config.toml
n_layer = 12
d_model = 160
n_experts = 16
experts_per_token = 1
d_expert = 320
d_shared_expert = 0
activation = "geglu"
moe_layers = [0, 1, 2, 3, 4, 5, 6, 7, 8, 9, 10, 11]
router_score = "softmax"
normalize_top_k = false
routed_scale = 7.29
balance_loss = 0.00211
balance_bias = false
router_z_loss = 0.0001
router_bias = true
init_std_router = 0.0234
lr_router = 0.000993
n_head = 2
n_kv_head = 1
head_dim = 64
vocab_size = 12219
norm = "rmsnorm"
norm_place = "pre"
norm_eps = 1e-05
positions = "rope"
rope_base = 10000.0
rope_fraction = 1.0
qk_norm = false
attn_scale = 0.125
tie_embeddings = true
parallel_block = false
init = "uniform"
init_std_qkv = 0.0372
init_std_o = 0.0
init_std_up = 0.0372
init_std_down = 0.0
optimizer = "muon_variant"
lr = 0.0125
beta1 = 0.9
weight_decay = 0.012
lr_head = 0.00791
grad_clip = 2.0
warmup_steps = 200
schedule = "wsd"
decay_fraction = 0.9
decay_shape = "linear"
final_lr_fraction = 0.0
batch_tokens = 65536
seq_len = 1024
doc_mask = true
train_tokens = 374900000
steps = 5721
dataset = "wikipedia_en"
Below are experts of layer 8 (counted from 0) of a mixture-of-experts language model. Rows are named router (the router's row for the expert), gate (a neuron's input weights, with its number), up (a neuron's input weights, with its number), down (a neuron's output weights, with its number) and show model dimensions 80-159. Each number is 128 + 24 x the weight over its row's rms, rounded and kept within 0 to 255. Numbers have three digits each.
After each expert's rows: a language model's description of what the expert responds to; "comes before" lists some tokens at least twice as common just after its tokens as in all text. This comes from a sample of Wikipedia text that the model never trained on. Tokens count by the router's weight.

# expert 7
router:096156120107137127107129145129090128095115150117098111153151096133129148172151119107113111145122121127139172149170097095143111114140108140167125102173145164109141165100165107109121132110149137139101125131157129154146147164141088110122119126
gate10:137124142092105127123142176128121135119160156160119116110170141120153130121133158129104153133138131106108123099102086118110133108098093148140084112135113122108110108147125155127150124102125091112090132156137191126099135118141118128139164097
up10:141119184105103102145148131157124142120127110155093134145153104145146121089119128076136139110148143090114125178130078094126084114105130132164113131067166091124115157167086132108115115134136115146131136138093147098140120115109119109103149149
down10:087139159113136158102122106173106113113134122168096129104137145152121142138135138118098144153097171164153133087131082132137077146139170128122099118107122154142111137149124103114153154069120088079144127164099155081160141149166178151093136138
gate11:111123106177152098113130118156093127143092081141088164127153136150099121106144124165133161095166161140116121133091100104152153108116113085168146114150129142140142112133135091096105131109136153138091085142113142112186126133177103129149137140
up11:108131136112158118129127095151110149158145110114114135090128191201136116153166128143148130087154138136158127147139090111145166122105120117138120171155100108145147138084129116141128102133148108120112079097153109136172086122140110146156122140
down11:118152115109154129142097130095138169136130142139115097155121150132108095161154127104148087177095120130146104137123136133097128119138136146104139123146169146073134105175140183176145083189120123156123167124144133123118148133144159132143130122
gate12:076124151100140158093125121126144130105146154155111171096165138163153097140125116113113140195129113114134171134161085150130140139077124117147138168171142125134148120081105160136158094110116104104142120167112132142152124134142102151092123110
up12:119114127137142101091076137119135131125075154132107168103146106138079111110121133114130090138114095128168147097094155165112098168117131098111120161156187135163117147099141121130137121090119111121121142121091075135087116085156172147134145109
down12:167087099142171139175102124097096143107160104134121148138148141145138102129132141141105082105096146144127080128134076155078115075148122123127117092121139123130121130111138156143144105093117143176134163140118107109104092108138134122144125119
Capitals, month names. Month names opening dates after on or in, plus single capital letters beginning acronyms or names, often after a parenthesis, such as A(KST), UCLA.
comes before: " ", ".S", "L", ")", "I", "O"

# expert 6
router:083154119134150118122111131108094136131117153139096157109129099140111130120158082162148165152128136106136172117151155145079126065160129152134134116180121141145149097126142074120106110146101121171115137107147134134154143151152122102112137127
gate10:143176113114089133144090148125140113147165086117150200143087189141117118122133154144112127086130117110089132127127157130131115088145100094137135143101129120145111089140156138131087114124113123169128119102081085118105160107126120085087184127
up10:132136158144120126103130134164095118098161149119125095168125118162141116127146090164143093162142150098100129128120131092139124084115136156130142103168130151097102157128090096147153123131161113149120136164134191126094122104119159094165112156
down10:158106127165129127095092134153146129126092161109140102174099127156125112127156177100154137173142102083163134136159110112143122086128144133147146141128128129118148172155123098097154098139144149093161171164153152161144090122127155095139134134
gate11:181086143129159155102172127150120210107115114095132111093153100124129154170118132140137132104143107139135093123134106118145143121109116168127077129109117159127096115140179153109119169152178129124189112103162120177123154114155103168145114131
up11:186095136123125123152163180117113155099122106091149131105134123116136110181081137148157152088121116128139121089151134128117138160112119164122074101117118145128109092119165133084108147155141105117176141126172089200121169174147089182153115133
down11:151148145116125167185142154156147086115094095111150079111098164137133086112119138178110122083137146141127111104124129136120130162082103099118151126145129144088157125143150146105153116092166127106152109136109133128098143136107135109153089098
gate12:156135124106100133095159097129137125129097125139124130121168095104132103157180093169150156134130103087137181114172138149111155153144113151153111128138155138132180128133133136142125182134122104175149119136104149119138117105112166109096114121
up12:108121118130153119208124162131136106110156140151141165151115163158135124093101146087109094107129160121133095123138139145137133165144119130094140104161089153074097117110136075089115072130125118120108081163157103136124109120087114129158122106
down12:134117174111121093103124134135101124103136130128150139100152149103141135121176133120121113098122167098089084091144112122131142131132130103214150175121104111138120144110157134122188102121117131152098148131156128150144144106119138132106179122
Verbs and function words. Main verbs, participles and prepositions following auxiliaries or subjects in running prose, such as been, made, became, based, assigned to.
comes before: " the", " to", " a", " in", " by", " as"

# expert 5
router:118161093119131128120070132119112165120087118125123116092166127114161148137171102166144133154146119143083148129153143152142101137147126151180095125173128145116166139088121142111120095126109146155134154072127131145129140139145106127125122106
gate10:138153085190146100164084145141153117120145110121108138132138125151120096131147120179187100129113099137135068159148121128128113079124168155158170171134127117166140135132136090126137119128125176137165120111118087116122158157127164127160142121
up10:157099156117153122136120128138123133126073199096146128184112151119161111171143102098134175136099123111093137161131145147106138142163114098115209149130114129127098131130118121108155144136140112120181113115134111127133144137111082155117135119
down10:153163119138117118163082119162164174148185131122126099145148134154106154074127130115150107147138162138126143081161121121135136130093128104141148108108144122092127095091125138121119135110116125164115157131104127119113120073118082137113131117
gate11:141159083103148107112132147138112125120126132139162135103099110147162136137167105173150152116109126124113143097120164135123128171105128138129088114089130129125179145073127130087119124155130172146120132106165146112149109123090144149135115088
up11:081144104140137099091128171080138106122140060094121098124146133117160109132141113139119142131136129128159120087150148125137130117101085171117149159133125125107152111125110102156132099163100117115117151086183117087107136110101149115167149099
down11:144111124157150115120128153138120132093143098122105164155094133124164122115095097129166081148102119100154110133108154114133112087136149111154091115098146130101114185111105115119165116139135148148089155160162111164123139119077129148161159155
gate12:130078108161134122133138102151123163177143112135102131145135130127148113164120121132113140122159173132085121082176115131133147150114129183130140142175130118146135106159117114094146141112139155098133097117137134123152131134119122106139133177
up12:119110107119163133144155122114132153130150144158106118169169112088128137169153167097121124112126101136035132122140141097131114138115136152088120154139089125117110109115141078119126115145129115093119129124104105146132128142063146145129144115
down12:174105130118154109155106132121109113168135132136126108102116127110174137177152098133120111118131155172162109139125102158152143143113082127117162131171170097107147081118138147132077126157121117128104125096151131142138163181076106100139101124
Place, institution names. Geographic and institutional name words after in, of or the, such as United States, County, National, metropolitan area, University.
comes before: ",", "\n", " States", " and", ".\n\n", " University"

# expert 15
router:089177045139114118122140187108087135130141158140100099134117098117154136140138136127121144131120135115104181153120145118115119127145107138152173086152130132112166127083116128094152166115108141150131103112149152160141109113118159173116159110
gate10:141139149141135089137152129136141108158123133101084102141123163126087148121150167149109125121107078117165154161111092162092099110149121107118170153188094121123110102143115123164136094161125102117133155115179159140133106122133106124124178069
up10:143113084148121119136111106133153143133118088149145144169104132112092125133137165174103162142142088133131110105152153114128139141140135108127167136149066100136139108117146104135151129141157140148129160140126117145142128125115143163136144132
down10:173087116120122105146117117125121154089126145108095081133141097144122089172133138139143106129111111125098133115180114111121129135155150052174118165139119108139133116138119134139068143097170144113132120154102117097117157125123115133167112110
gate11:149120133170113141122122131144122177121152110110126124135142133095108179092135102151083150165124112136116159180132131137160169145094113117160133150136113108086112129181131096113149130108121130094126122136131122175109160196076145092146170087
up11:129130151133125114135154117118084123099118138173139133115132138077153134115128096125149170122141133119131158184168090134116148073127131142141105155142092134118116138193127075129162113154106156116127119105113145156130102132145107105118123110
down11:131125130126152128140133152140133129143155110138118141117109143095108137074144124129150094156135111105094140131134141105149130106179121161127087140140153116168147120140164141131125159161102162080137158081152156164134140095143131132104167125
gate12:075134138125125162120110125117125176142105099143101140115120118176165062118131109156088156125152123066126154145103066152085086128136175133124110160126158160092133122130159155113132133149112175149145131139142152138134120156105118130118104117
up12:172138095122171118134103122116129130101099107197096141126113133145127115152100130122129141099125133107112134103161145130082108092123100118103142167113151125134094136147104106107098117135146111177127111104139124167108138136134154150152086177
down12:128087077125097122064096113160109155067104136125164100146131133182135095152110165102134139127138085112133138163166141160154114114092117110092123116115139133133121159079124155105120083156132157127130139127159176131131089139097142154146109146
Head nouns after determiners. Common nouns right after the, his, a or 's, often family or work terms, such as wife, title, story, film, season, end.
comes before: " of", ",", ".", " was", " in", ".\n\n"

# expert 11
router:107171092131096142140079167094133138080156099112090093093142138148098105125108101104151130150119142169096145128096112169119114126135134104151122121143097138092144111159136157118109122137102116123130138116160099171132089148133131127134132105
gate10:125131112107175128123129163178113137095087163115145112089117142120155164129128144119104135140161116127126162096165100126139153132162124124180101150129158102169144117117146090113147103138115121125151187156090109146127125104121179085096172115
up10:098155125116143113144154158111153133112129085166150104110095132125157122117119117148110158105126128127123145118066127137122151148152146117122147118159150131158144136145144090110171178134177111123084096136127163107067149091143125112136124168
down10:127123124097156073108101157071113109090118141141125115122134127121120091126154090130150138152131072089114111121140107121151150149143095078106112134130131090142149118102194110096104135086165138124143122144118141117164103101098126138088171118
gate11:153123115124108169134099094150120118140141138090153135093112163164106098126121100137120103117161128090109079090085121143105089159121144120125112117138123132152154118090143142104084162149141134135151151110141179140117109119181124105145193133
up11:146118115100104158135119109131131114137130098119141120127145134152134132120162102117094135134079142101124108115108143147141146174129123134130067110089134064148157147122142160119095087116148126110120107104150139132149115149131151140159133153
down11:129185086165133136106155126144157132079154095127139143152157140120109135112139132144108137151146135183126132120079203094089117159150127126148167157167126157143136125152154145114118090119129133160103142139090136156126105159117129117109121110
gate12:061141119102112089140120168116130144131138163153147131150146132123102160159139121102146140129161138168118106100150119129129128112089159094139126125125108166110145138084130125123104104169077104061117133159153133168145134120097134102106175118
up12:149140164153133133159132133106145181112118140122109124084108115178134081135120131158089120126124123115168152137123133119167100111101145154136145135124137124139119115154106104174082181129146160171112148151112086145106116128165130123173083163
down12:128133132105142133151094147129106144119110119146125112113119068120096134087107098154089141120135129125115117089140113097112127111148124133093122135170088173095122149124089078083153077146173141108139152114142145140165121132115110133105146132
Section headings, labels. Pieces of wiki section headings and list or infobox labels at line starts, such as See also, Notes, Personal, Career, Transportation.
comes before: ":", "==\n", "|", "-", "==\n\n", "\n"

# expert 4
router:111146103092124104078084143127122139128098124142123150124149126150120117143126159157149112157137112101137181128160177127075089105142113105118103117144133150111134148095124096072129161133123114139104144120145120173159170123099135090087108135
gate10:098140128117129134124146163132110161142152096139134114099139145113131139140137112137128129133139123159124075132118126087144157138112127158163086149149140162130103140119097086166085131110129159144171172115144152115112122137094138109134131126
up10:138114125126090137128129142104131141122163100139150150098114099143124088121130163138104135144112142131151095088079138112127169097100125093131154140088119122142129113105113128107076130085153127155069098133163116129151113114108157134133150165
down10:140090138135116106146130150098188097153173178124136135112154146130119139131146147151143139113140110132123119133164110131121129103095110154057163102161081139136124102132107150108118112118130124144146083150145157093175124135102153145085086125
gate11:114148123089119083114118084105131156143147153162140112121150115120139126123153103111132100133153104114134138145144116090101155128145145104177149114119134146121145175152109142116167166142089102174133139098127087144149174137141155134112110137
up11:122150127144141141135125145120127151158105091096095087160124098123084117132137127109143131166131138118160180159077116057113139119129125115139157161148167133138122144129100182113122190083106133128145151103159088145152109105103134137087086122
down11:146133123119118147150140099121155153097127134099144116165121179148167129082128127153164126145127142140144136139122147114135118102123127143085141137162139089110115119131138142114084102181108147129142136087154112125181147135121075163124125104
gate12:097134133179095122088121130111179124182111149114086148118127175111159101158147139092091112164118163133095179115129148136124085132106147144151172094115115110127144109111140153106098146098105166139125123114153110122139148100120098103094129134
up12:111129126180078126077130127146152115184098134120118150115150156117140109146150176070140111190112141116119134103122162143117103117145139150133146102130162080166112125152132121087122107113084104145143125125204088136118133110105109121142093109
down12:131169110137142135139140120114131107134108125108102115131080111132165094129175131118130104107153085160134115112158158118143137121135148104137142090162163131091173098073089157159102130147132111136091158120116118166113152094127137099133085117
Spaces before numbers. Bare spaces and dashes leading into numbers, years and scores in infoboxes, tables and dates, as in "Record: 10–21", "in 1993", "6–1".
comes before: "201", "1", "200", "202", "2", "0"